Experts of a small language model.
Size: width 384, 52.6M parameters.
Experts: 32 experts in each of 12 layers, 64 SwiGLU neurons an expert, 3 picks a token.
Training: a variant of SOAP for the experts, 6034 steps.
Below are experts of layer 10 (counted from 0) of a mixture-of-experts language model. Rows are named router (the router's row for the expert), down (a neuron's output weights, with its number) and show model dimensions 336-383. Each number is 128 + 24 x the weight over its row's rms, rounded and kept within 0 to 255.
After each expert's rows: "raises" lists some tokens whose logits its average output raises strongly, later layers aside. This comes from a sample of Wikipedia text that the model never trained on.

# expert 7
router [127 153 118  98 151  83 132 127 150  75 149 170 168 134 132 130 118 130 141 124 145  86 125 139 154 120 123 111 137 120 154 139 159 134  90 157 120 136  87 160 140 111 176 111 151 120 134 137]
down0 [126 188 120 133 143 118 142 140 131  88 132 114 107 121 119 125 156 149 159 113 106 133  92  94 105 130 108 160  90 149 156 151 133 119  82  82 141 177 182 123 133 103 119 108 136 162 166 106]
down1 [ 62  96 145 147 114  95 145 111 156 127 191 105 135 146 135 119 155 141 133 147 122 108 140 143 174 128 101 141 121 147 149 119 119 173 129 128 102 100 143 136 151  82 142 114 101 124 148 107]
down2 [144 102 129 116 160 126 142 144 141 150 161 154 135 142 154 113 152 171 151 145 132 122  95 113 104 135 107 124 136 118 130 127 165  98 112 102  75 139 133 143 134 102 122 199 136 127 118 164]
down3 [159 145  93  56 108 121 157  75 155 158 147 102 131 137 120 140 120  96 133 141 134 124  94 124  85 153 120 125 119 139  88 101 117 107  92 154 113 135 144 118 136 169 147 135 137 129 139  92]
down4 [129 129 160 152 110 151 150 142 102 120  93 155 128  97 137 132  97 157 133 144  96 139 123 109 117 165 141 149 146 168 101 134 144 119 122 104 141 111 110 141 131 165 122 150  91 108 133 176]
raises: " ", " at", ","

# expert 1
router [151 116 164 112 133 113 142 143 146 176 134 143 156 113 123 128 131 143 149 116 152 137 106 170 144 117  85 151 117  97 112 138 127 114 130 148 121 142 113 129 134 125  97 105 114 147 110  97]
down0 [147  94 138  98 115 164 127 145  98 196 126  78 119 118 134 104 132 162 156 172 199 115 130 138 114 173 120 130 121 161  95 142  83 102 125 114 142 171  89 133 125 108 154 151 157  96 180 141]
down1 [151 138  85 112 118 145 171  97  92 109 136 142 113 149 152 109  99 167 128 106 159 124 169  85 120 110 139 101 130  97 138 138 123 141 181 162 154 128 146 106 139 104 114  94 165  82 118  98]
down2 [149 162 148 136 121 129  90 125 125 106 134 103 105 157 113  88 141 122 150 146 165 124  93 127 126 123 109 122 127 107 126 112 112 168 143 112  90 139 117  90 143 149 143 136 159 175 147 153]
down3 [ 93 123 136 146 139 111  96 123 126 115 146 118 110 135 111 144 115  83 155 111 149 118 101 114 120 129 144 177 161 165  79 100 134 138 101 141 122 133  88 118 143 122 134 142 104 138 113 127]
down4 [131 150 149 146 195  96 123 132 115 114 104 106 113 168 141 135 123 159 150 147 156 132  93 154 160 153 115  87 118 162 157  72 125 113 135 106 151  90 140 147 125 136 118 134 122 136 118 135]
raises: "at", "ip", "us", "ig", "ud"

# expert 12
router [ 99 123 114  95 143 134 150 178 129 163 123 141 104 155 138 143 135 107 143 131  98 139 114 135 101 150 150 111 129  65 104 159 124 111 152 164 134 136  87 131 147 117 122  66 108  84 177 130]
down0 [105 156  79 125 117 135 120 115 144 165 140 169 123 119 119 136 145 123 147 120 124 110 117 126 155 121 134  92 173 104  63 113 142 142 148 173  79 130 107 105 127 129 126 176 167 117  99 137]
down1 [151  96 138 114 154 145 132 156 112 118  80 159 132 108 184 133 152 112  94 141 110 129 117  93 176 161 144 149 117 143 114 112 116 116 126 165 112 111 110 151 139  96 165 103 125 140 195 101]
down2 [141 130 123 110 162 154 120 106 120 156 144 121 153 132 130 127 120 102 132 136 128 108 116 147 122 129 131 139 136 105 126 135 136 126 134 137 120 156 126  96 120  66 134 143 132 113 133 133]
down3 [ 99 113 111  98  96 161 147 113 142 134 143 109 150 151 158 188 142 107 154 147  97 133  98 125 134 145 118 139 122  93 129 150  90 113 133 196 103 133 107 118 183 110 123  74 134 127 124 167]
down4 [155  86 123 133 146 110 118 106 111 131  89 157 120 142 113 114 109 131 196  89 139 112 103 134 115 110 183 112 147 135 113 130 116 114 106 101 134 110  85 129 141 126 162 145  59 138 121 130]
raises: " and", ".", ","

# expert 20
router [108  65 132 123 115 153 123 125 115 127 118 166 127 126 111 151 119 141 147 133 137  87  60 173 129 134 122 166 113 121  99 128 139 116 118 151 158 158 113 134 146 116 111  97 100 127 127 144]
down0 [109 140 130 182 151 113 111 147 158 147 106 143 112 170 129 136 120 133 104 158 137 135  84 138 108 140 114  98 121 101 110 137 163 124 165 122 124 142 115 150  99 129 157 142 147 108 131 114]
down1 [109 156  90 157 112 144 102 139 132 126 106 118 162 154 112 112 127  84 137 147 142  86 103 130 102 169 128  95 147 122  93 118 138 141 125 141 147 132 155 118 134 166 198 159 106 117 119 162]
down2 [134 110 132 147 139 133  99 136 149 174 134 124 129 131 140 125 125 131 119  97 110 128 146  90 125 133 125 172  91 153 120 129 118 148 149 146  90 169 146 154 162 113 129  87 120 146 106 105]
down3 [133  87 113 110  77 164 112 140  97 121 160 114 125 108 148 152 113 128 109 132  95  85 149 123 123 154 124 139 130 145 103 152 112 142 124 148  90 154 175  87 175 106 140 130 124 165 170 135]
down4 [178 116 135 103 131 142  94 104 161 111 132 145  92 123 116  85 123 154 103 140 141  85 133 147 106 151 142  80  84 127 138 147 129 131 120 170 120 147 131  97 171  81 112 131 147  92 119 124]
raises: ".", "al", "in", "us", "acks", "um"

# expert 30
router [148 113 148  71  89 113 135 126 149 133 124 110 124 160 139 127 167 102 118 121 149 164 101 117 172 170  77 165 120 125  97 134 142 113 148 167 127 107  79 163 144 116 134 103 141 109 119 100]
down0 [133 143 125 166 126 126 138 168 140 135 105 148 100 173 111 112 137 132  89  90 107 105  90 127 147  83 121 121 121 145 113 186 134 153 150 112 171 153 117 100 105 150 111  95 104 103 113 108]
down1 [ 93 109 140 112  84 117 132 156 117 148 136  94 158 172 149 129 169 142 136 159 139 146 131 151 136 131 158 145 108 114 177 125 127 144 161 131 150 141 100  76 138  99 104 124 127 112 150 156]
down2 [137 138 130 135  99 125 103 101 131 107 150 132 137 145 127 117 124 119 142 128 117 115  99 125 137  92 144 113 138 123 144 119 171 115 121 147 121 168 126 110 153 120 124 116 116 170 145  94]
down3 [118 120 129 100 150 122 158 142  94 129 132 145 135 140 101 139 123 104 153 129 108 110 173 124 173 135 107 136 161 172 106 134  86 107 143 132 131 147 112 123  98 152 134 121 170 126 166 130]
down4 [133  80 159  99 151 131 105 145 172 127 148 139 116 142 123  95 145 142 140 121  79 144 139 144  77 105 153 114 137 161 107  90 128 128  93  99 132  86 110 138 129 154 103 137 158 139 138  93]
raises: ";", ",", "US"

# expert 23
router [103  93 113 116 115  97 132 141 136 128  93 138 136 177 164 132 134 138 128 144 133 133  96 168 150 136 143 134 117 113 121 129 133 122 113 122 134 124 107 112 188 119 165 103  99 121 131 138]
down0 [155 140 119 147  98 164  90 113 128  87 126  75 112 128 103  89 113 101 106 128 148 123 153  98 132 112  94 151 180 141 116  98  97  94 131  93 117 153 124 153 104 100 156 147 151 158 132 134]
down1 [110 126 162 115 185 171  87 133 132 112 126 122 112 141 138 112 139  87 141 100 136 140 136 109  68 109 111  94 118 135 115  86 158 159  74  90 152 157 114 120 156  92 141 134 132 118 139 146]
down2 [126 123 116 133 108 193 120 103 118 129 163 112 120 162 100  90 177 129  96 103  94 143 155 135 112 145 163 103  89 163 134 122 116 155 124 100 144 127 176 116 120 124 112  94 144 148 188 101]
down3 [102  63 154 136 131 184  99 126 140 138 111 139  85 109 134 128 115 149  66 132 128 133 121 131 156 116 124 125 120  98 105 126  87 142 121 151 133 135 142 126 137 112 170 123  93  90 111  85]
down4 [135 130 120 141  96 131 111 150 177 171 132 139 146 154 141 135 146 101 142 109 139 110 124  94 165 168  83 124  85 170 122 127 124 148  95 142 147 124 128  96  96 130 138 126 105 125  70 147]
raises: "n", "m", "s"

# expert 5
router [111 126 178  79 122  89 157 153 112 148 123 133 145 158 109 136 143 157 128 143 136 136  86 121 157 179 130 151 122 135 139 179 135 145 116 126 131 136 123 162 152 130 177 103 121  75 141 154]
down0 [104 109 131 125 125  97  93 142 126 129 158 165 127 135 144  95 101 139 121 144 140 122 195 119 132 130  97 144 119 124 164 157 156 124 102 153 101  94 118 123 141 105 107 153  94 122 116 140]
down1 [133 108 110 111 122 108 118 120 157 109 121 111 123 112 106 110 110 167 152 141 116 132 151 132 115 154 104  68 108 107 126  97 112 113 139 118 182 127 115 153 120 128 123 119 151 125 163 136]
down2 [132 122 110  78  98 117  97 132 168 151 135 166 129 116 127 138 129 129 146 147 162 130 115 154 135  84 172 112 104 124 124 113 133 143  33 106 139 139 148 134 117 137 107 102 131 131  96 108]
down3 [138  98 146 137 135 162 113 123 145 140 140 149 131  82 111 129 129 125 136 161 131 140 173 150 100 130  94 111 135 137 129 162 100  88 164 135 116 112 131 146 119 162  97 133 120 115 113 126]
down4 [122  55 148 116 148 125 120 109  92 143 115 108 139 138 179 133 151 129 102 140 145 153 103  97 135 130  82 147 146  78 144 131 141 109  96 157 143 143 155 132 146 146 119 109 143 143 132 138]
raises: " at", " at the", "."

# expert 8
router [117  92 117  96 116 142 121 159 152  97  98 153 132 151 139 170 121 121 143 141 137  89 122 143 140 126 132 106  99 115 125 129 129 132 149 122 142 168 107 164 159 118 137 132 140 123 108 178]
down0 [157 132 154 158 122 171 184 108 137 111 164 135 100  83 126 113 114  97 123 132 114 103 127 151 113 140 114  86 139 156 146 175 126  99 125 101 112 124 119 135 112 136 145 133 125 132 163 113]
down1 [108 124 146 150 137 109 118 142 148 151  81  86 116 123 146 151 156 123  97 138 104 162 113 163 107 143 149 153 124 171 161 126 132 159 177 120 157 131 148 123 127 148 117 135 152 118  95 107]
down2 [114 115 131  99 104 106 113 171 106 154 134 117  70 134 133 166 145  78 105 158 153 144 127 141 162 137 113 129 160 123 135 105 156 157 156 127 143  82 111 115 101 123 114 115 122 152 139 146]
down3 [142 113 136 157 150 131 129 156 149 155 167 107 117 147 108 117 139 101 133 162 135 109 158 163 127 137 128 159 124 147 115 112 198 106 147 120 136 148 129 131 140 148 142  98 147 125 141 119]
down4 [131 143 118 113  96 112 134 192 145 128  59 102 139 157 118 133 120 107 148 125  94 103  82 178 131 171 126 143 148 138 130  86 130 146  75 130 110 146 132 151 133  92  99 125 145  99 135 143]
raises: "o", "ar", "r", "al", ".", "in"

# expert 22
router [129 114 156 132 140 135 155 131 131 147 109 137 114 160 134 129 158 115 130 144 159 102  90 149 126 167 161 176 165 123 117 162 171 105 153 118 150 129  70 159 155  97 113 111 116  98 136 113]
down0 [115 129 161 132  56 144 152 108 134 129 110 128 121 137 113 185  89 188 140 154 109 159 133 140 136  96 125 157 157 158 101 145 119 132 159 133 146  81 104 160 130 118 171 121  96 111 126 138]
down1 [124 169 106 135 134 104 141 143 120 179 172 166 106 130 135 154 114  96 124 134 105 114 193 150 129 111 152 125 129  85 143 144 118 159 102 109  95 140  81 125 123 104 129 138 122 165 120 134]
down2 [114 115 108  99 118  97 192 132 112 147 152 112 135 112 136 125 109 119 158 138 158 120 135 167 145 143 165 113  75  92 137 161  84 145  88 119 127 145  68 125 119 133 117 139  97 144 119  72]
down3 [128 112  77 143 167 114  97 128 134 130  73 130 131 121 126 138 133 132 135 172 128 156  78 130 124 150 182 159 104 164 109 106 154 145 161 118  76  85 183 119 126 118 150 134 132 118  75 148]
down4 [128 140 159 138 157 191 120 119 140 124 145 140 155 118 139 106 153 116 135 136 168 148 102 159 112 122 146 140 154 138 115 128  98 157 116  90 151  95 149 129 104 140 149 142 151 108 128 128]
raises: " (", ",", " and"

# expert 31
router [111 115 161 123 100 125 179 124 143 133 144 124  81 136 104 150  98 130 113 158 141  87 126 169 123 149 143 134 118  94 121 134 114 136 127 139 102 131 112 116 152 106 155 105 151  93 133  97]
down0 [159  97 160  93 107 134 115 112 133 137 114 116 118 114 140 140 107 108 106 133 134 135 161 139 158 125 123 133 142 106 146 148 128 116 132 151 140 169 115 154 114  77 107 175 129 131 103 153]
down1 [113 117 151 151 159  89 152  82 167 130 120 139 131 101  78 137 154 118 165 126 127 163 135 127 130 117 115 121 122 182 121  84 108 124 148  92 167 136 144 162 137 124 100 138 122 146  80 193]
down2 [127 117 153 113 141 125 134 110 113 137 119 188 140 121 113 177 134 133 146 102 124 123 112 126 109 136 100 143 134 107 112 116 100 116 146 129 159 124 131 155 129  79 110 129  95 140 184 156]
down3 [ 91 111 138 104 175 137 109 106 114 121 146 128 117 100 155 117 134 113 147 145 160 114 104 153  91 130  86 110 153  74 102 107 158 118  87 143  93  96 130 113 123 128 167 134 114 116 111  80]
down4 [166 141 140 148 145 166 107 104 104 103 135 160 144  96  86 115  87 144 139 156 175 119 104  98 154 135 106 128 142 130 102 123 131 117 157 135 142 130 118 127 110 190 120 165 140 139 133 146]
raises: ",", ", D", ", N", ", F"

# expert 18
router [134 135 132 112  80 107 119  92  98 136 140 186 109 128 136 135 169 149 120 156 122 150  60 179 122 143  89 125  87 111  96 164 151 136 121  94 148 147  62 147 138 136 155  97 103 127 136 120]
down0 [129 140 136 136 140 101 145 146 170 123 160 145 122 183  95 122 110 210 114 178 159 144 135 116 140 113 120 122 156 123 140 130 119 159 153 112 150 102 150 114  83 108 144 103 122 112 143 128]
down1 [ 96 137 100 151  98 123 139 113 126 123 129 127 125 130 130 124 129 130 180 138 133 138 150 146 138 106 155 149 124 104 143 122 163 110 135 125 126 102 122 123 102 150 113 117 136 139  86 167]
down2 [145 134 101 117 132 123 123 143 148 108 112 105 108 144 132 121 105 189 135  81 134  95 101 143 137 168 100 108 144 134 103 128 136 100 129  80 168 125  96 107 126 146 119 142 131 148  98 132]
down3 [ 87 134 136 178  95 119 109 100 109 122 171  99 113 139 130 129 126 138 103 136  97 159 105 126 120 148 116 130 137 110 139 115 162 132 147 125 143 103 108 131 112 170 151 133 139 181 104 148]
down4 [135 114 165 146 134 135 118 133 143  81 120 112 129 121 128  93 165 115 119 153  99 136 137 172 142 120 133 148  72 158 104 139 165 143 126 114 153 137 121 116 129 141 156 137 118 163 113 146]
raises: " with", ",", ", ", ";", " for", " in"

# expert 19
router [138 115 145 120 103 125 130 127 120 149 129 128 144 175 150 108 154  83 129 124 163 121 124 164 133 147 150 140 140 114 123 111 140  84 143 135 143  93 105 126 127 136 159 127 141  90 105 128]
down0 [ 89 106 130 183 127 150 123 135 136 113 106 100 114 116 132  86 120  96 119 150  99 125 118 158  87 134 174 109 156 110 124 144 153 122 136 130 151 108 141 125 149 103  54 115 138 109  99 129]
down1 [127 110 104 158 108 146 160 116 155 115 116 128 127 117 167  88 112 113 122 105 126 106 121 102 140 105 161  95 122 116 172  77 124 155 133  86 112 100 142 122 122 114 148 166 127 171 189 148]
down2 [111 146 123 144 136 123 143 132 132 156  86 192 129 121 111 130 148 107 159 125 131 126 119 120 138 149 132 133 143 130 152 117  77 121 102 107 128 159 147 139 123  94  91  90 125 123 181 113]
down3 [131 139 143 132  89 129 135  92 179 175 125 103  93 105 111 157 115 121 170 119 136 132 146 146 160 150 120 112 120 139 155 133 120 136  91  88 163 120 134 147 135 152 122 126 164 144 107 157]
down4 [146 135 128 103 146 172 129 104 136 136 137 125 130 108 160 131 157 150 116 128 141 137  83 123 116 154 123 129 157 128 123 147 141 109 118 126 120 149 129 158 156 166 112 123 156 102 166 135]
raises: "1", "2", ",", ", the", ", H", "\n"

# expert 0
router [113 144 133  97 100 103 148 159 103 123 150 102 166 130 134 151 152 136 139 153 135  73  98 214 127 144 100 135 115 104 113 177 146 135 112 125 127 121  89 158 174 107 112  72 148  91 133 125]
down0 [145  99 119 129 145 150 136 113 124 105 116 108 180 137  97 162 112  92 157 163 143 103 188 116 106  88 106 111  88 102 132 116 132 124 146 107 145 116 100 133 108 136 100 133 139 119 126 108]
down1 [ 82 145 131 114 174 102 139 101  99 127  82 107 123 101  91 130 102 139 115 125 134 149 129 131 161  82 119  90 112 128 142 140 148 151 149 166  99 153 182 122 100 124 104 104 135 105 107 121]
down2 [118  95 131 152 139 114 128 130 141 151  76  98 123 101 122 113  78 156 126 157 148 138 146 152  84 134 119 138 146 139 141 103 123 119 131 140 109 136 129 143 113 137 136 135 112 117 145  93]
down3 [144 124 152 138 148 105 121 138 131 158 103 105 141 128 119 100 107  99 144 144 133 108 132 106 121 110  94 203 110 136 121 143 136 120 125 139 110 163 158 133 142 159 130  83 108 136 118 135]
down4 [126 113 147 130 134 162  96 121 132  99 131 125  76 143 126  93 122 121 167 102 159 143 104  77 111  89 147 127 147  98  90 145 132  87 140 132 196 105 133 122 140 121 131 115 160 104 174  99]
raises: " A", ",", " The", " and", " ", " ("

# expert 11
router [162 134 169 116 143 112 115 137 134 124  88 144 157 134 131 161 117 151 100 141 156 123 100 126 148 115 106 144 122 108 128 126 149 117 112 150 153 138 142 164 171  94 142  90 163 130 118 122]
down0 [142 111  88 146 103 165 124 142 107 144 129 115 150 155 100 155 161 132  82 141  95 151 133 148 145 151 161 102 109 121 140 130 147 126 128 109 130 106 111 152 157 165 113 145 161 128 113  96]
down1 [120 129  79 116  94 163 111 148 118 115 142 135 131 175 117 106 118 130 110 174 118 127 134 130 116 130 153 110 131 115 197 152 142  98 128 131 120 116  99 126 150 112  86 185 119  55 140 111]
down2 [ 92 131  82 129 184 102 106 134 119 107 127 113  99 150  69 164 117 116  80  90 153 130 159 123 139 114 122 123 160 144 124 132 130 130 135 136 146 137 118  77 130 135 137 125  92 169 177 145]
down3 [138 112  98  94 113 155 139 141 145 109 127 106 115 154 124 104 113 102 183 156  84 132 100  88 137 116 137  92 116 140 132 154 106 109 143 168 150 117  63 138 140 115 143 135 114 120 117  92]
down4 [113 127 175 136 122 137 147 103 120 142 154 126 110 122 122 140 136 111 137 150 121 127 105  93 109 149 135 163 128 145 127 132 157 157 119 123 135 117  86 130 138 139 155 147 123 137  74  94]
raises: "is", "om", "ol", "m", "f", "ing"

# expert 6
router [112 132 139 126 133  98  69 118 131 140 135 122 146 154 160 171 121 115 127 125 129 119 113 140 135 136 148 109  97 138 109 100 158 111 112 131 152 140 105  95 138 112 135 116 135 157 101 137]
down0 [ 75 147 161 145 151 165 122 144 128 123 138 135 139 150 146 131 160 106  79 146 120 110 153 186 138 122 119 139 128 123 102  78 153 115 133 150 106  97 164 109 148 134 127 112 140 119 149 122]
down1 [136 134 120 116 159 125  98 183 148 132 158 129 111 107 136 158 145  69 110 122 145 121 125 117 107  75 122 108 174 137 130 140 147 123 141 140 153 132 118 108 124 103 128 130 141 100 136 141]
down2 [181 153 122 123 141 132 106  76 109 127  65 114 160  74 145 129 172 103  98 147 152 129  99 126 149 142 172 102 128 118 134 103 148 145 136 113 125 110  89 187 160 150 141 122 128 153 154 129]
down3 [146 122 118 121 161 114 112  95 137 117 140 149 160 100  85 107 143 137 108 109 100  88 151 105 147 143 131  86  78 164 145 105 121 126  96 141 107  97  79 110 130  86 140 118 113 146 131  92]
down4 [130 149 139 165  98 148 127 156 154 121 122 155 158 163  94  89 142 143 113 134 141 160 124 103 151 149 140 117 111  85 141 128  79 141 151  98 145 153  94 163 119  83 155 109  91 147 183 116]
raises: "-", ",", " (", " |", " C", " from "

# expert 14
router [100 121 140 141 119 136 145 162 159  90 143 182 173 130 108 135 105  97 128 125 132  97 121 130 139 130 135 145 120 119 140 146 146 153  85 157 115 122  91 139 155 123 172  99 146 130 121 115]
down0 [121 129 180  92 131 138  87 120 115  77 127 123 146 146 157 102 117 132  92  89 155 105 113 164 133 143 178 125 121 115 130 129 155 124 115 107 169 122 148  85 159 133 122 128 116 189 115 122]
down1 [135 132 129 120 143 117 103 134 154 107 142 171 106  89 116 131 135 181 158 131 124 129 138 112 135 133  93 156 140 173 141 165 136 127 157  94 164 145 102 131 172 105  82  92 117 115 131 130]
down2 [123 144 108 112 103 165 156 139 129 139 122 109 151 145 157 111 134 172 117 131 155 157 137  96 126  89 126 111 110 110  66 113 148 146 109 122 138 135 163 177 127 113 156 139 111 137 145 132]
down3 [107 115 112 113 147 137 120 187  84 165 125 115 111  87 124 154 130 123 172 129 121 137 139 120 101 109 121 179 152 138 162  94  96 101 130 163 116 131 137  94 129 167  97 132 111 130 162 158]
down4 [141 141 123 163 121 105 142 135 126 109 142  92 137 152 113 127 177 148  98 172 118 116 122 150 152 173 125  75 144 145 109 108 116 133 175 105 124 108 124 122 152  94 137 120 128  97 132 118]
raises: " a", " an", " ", " all", " this", " two"

# expert 15
router [135 101 127 132 126 113 108 188 135 112 141 153 148  83 114 118 157 149 153 169 169 117  87 170  78 139 106 161 138  97 130 140 103 101 167 139 138 136 103 134 170 118 118 101 147 138 131 129]
down0 [169 150 118 116 145 107  85 106 125  73 140 139 165 154 162 104 129 132 155 122 130 144 141 113 133 174 102 114 100 131 156 152 100 145 147 144 146 138 112 125 133 102 124 171 119 111  99 157]
down1 [ 95 142 140 121 118  84 111 135 176 145 129 121 168 143 117 117  80 135 101 150 123 153 132 135 122 124 103  99  83 150 136 129 175  83 126  77 135 101 156 155  89 136 123 148 163 143 127 152]
down2 [118  97 120  88 124 137 101 121 130 133 134  91 100 175 137 146 113 111 121 149  99  92 118 133 125 138 171 110 132 126 155  77 117 133 103 125 161 126 123  81 124 109 146 111 131 118 129 110]
down3 [130 137 122 142 144  97  85 116 129  73 136 141 158 150 112 105 146 142 143 110 156 144 115 131 128 138 131 134 146 138 150  73 114 141 144 133  90 126  93 115 134 162 161 139 159 169 112 143]
down4 [166 132 113  84 132 105 130  84 153 146 143  99 132 182 148 148 119 148 103 105 122 106 149 132 186 117 170 117 129 107 157 124 101 147 107  79 123 180 121 124 104  88 118 181 113 132 120 157]
raises: ".", "983", "993", "967", "968"

# expert 13
router [ 98 152 107  98 108  98 120 155 121 142 134 106 143 146 162 124 142 130 126 124 142 145  79 169 135 152 109 142 103 149 129 140 163 113 150 113 100 133 132 154 173 130 151 105 159 119 116 131]
down0 [111 144 143 127  93 121 141 164 160 172 147 113  94 145  92 134  70 145 130 127 103 119 107 127 114 144 143 136 125 110 185 136 134 111  83 172 147 157 129 112 139 125 116 160  70 149 123 114]
down1 [141 110 116  95 120 161 103 158 122  92 140 146 129 140 116 124 113 150 131 101 107 179 154  96 150 179  81 108 170 151 142 143 141 105 107 116 173 152 150 112 151 134 101 167 107 107 125 107]
down2 [147 115 141 138 170 160 103 138 161 135 123 107 124 163 119 148  92 123 131 110 103 137 160 110 102 182 144 114 110 120 139 149 120 137 131 145 168 129 166 153 133 143 115 136 118 146 119 145]
down3 [160 180 104 178 113 148 135  93 162  93 150 150 145 118 137  79 141 120 134 113 109 145  97 119 139 130 138  96 124 142 151 126 181 133 109 103 121 125 145 130 138 109 122 123 110 138 162 147]
down4 [136 147 125 138 132 127 139 119 120 136  82 120 157 137 122 125  95 179 118 160 131  97 114  74  89 139 138 136 109 128 115 142  68 121 149 169 113 126 151 132 140 132 136 101 144 135 120 114]
raises: "B", "/", ".", "L", "J", " L"

# expert 9
router [155 105 163 134 112 114 110 123 133 123 145 124 123 124 153 165 166 134 158 162 165 112  88 142 110 116 152 175 174 149 109 150 154 124 136 147 144 134 104 153 155 135 108 128 166 133 173 136]
down0 [143 144 115 119 119 117 114  97 120  82 141 161 117 157 149 112 132 166  90 131 156 126 155 183 125 128 195 148 115 117 123 133 149 101 104 168 113 122 161 160  96 129 110 164 145 134 147 166]
down1 [100 143 148 143 166 120 131 136 119 122 117 105 114 125 141 110 122 145 139 141 113 104 126 150 133 148 144 130 147 139 124 150 151 109 126 103 153 142 185 135 148 114 102 156  81 149 116 121]
down2 [103  96 146 149 125 123 129 156  98 143 116 138 139 121 130 100 135 107  76 141 151 134 111 141 143 104  99  98 160 133 128 163 127 138 104 139 124 101 102 107 143 135  96 133 139 126 128 150]
down3 [107  97 134 112  91 119 106 122  90 154 115 107 146  96 152 130  97  52 150 132 164 143 156 145 151 118 112 141 113 155 120 125 156 121 154 117 179 115 133 131 136 131 136 123 118 154 148  84]
down4 [153 133 113 101 102  87 126  83 162 111 168 146 122  76 160 133 108 112 133  94 140 116 101 134 112  90 160 118 138 126 104 112 102 167 130 132 145 110 126 111 138 109 132 129 121 117 120 108]
raises: "eb", "a,", "es", "ep", "em", "ah"

# expert 26
router [106  97 148 108 124 108 151 131 102 143 121 148 114 133 129 163 140 131 119  98 123 113 109 161 139 170 163 139  82 130 126 137 102 113 124 157 118 112 122 165 146  82 107 115 160 117 107 132]
down0 [132 171 143 144  90 160 107 145 171 181 166 124 115 147 142 108 114 153 137 143 150 135 131 101 157  76 144 121 141 118 124 137 119 114 118 161 155 148 143 158  90 165 154 132 140 136 122 107]
down1 [135 185 140  94 123  96  89 157 130 137 145 119  99 180 177 137 122 119 143 171 133 141  83 148  97 170 105 105  76 127 108 107 144 112 149 120 122 152 127  84 149 125  93  89 125 119 136 113]
down2 [173 113 170 131 154 162 135 103 173 122 112 140 135 137 119 139  92 148 106 136 134 134  95 136 152 100 133  79 173 161 126 138 152 115 103 149 114  97 149 104  94 127 135 141 113 102 138 128]
down3 [154 128  88 117 158 182 115 111 128 146 149 145 105  99 121 132 113 157 166 136 140 153 125 115  97 119 161 106 129 111  94  95 127  65 117 136  97 144 115 139  98 129 165 167 135  98 133 136]
down4 [108 151  85 149 107 104 115 148 125 166 113 117 129 129 108 131 186  83  78 131 107 170  93 132 143 125 135 128  60 117  89  98 106 157 139 140 127 165 138 154 123 140 108  75 125 103 139 100]
raises: "\n", "\n\n", "=="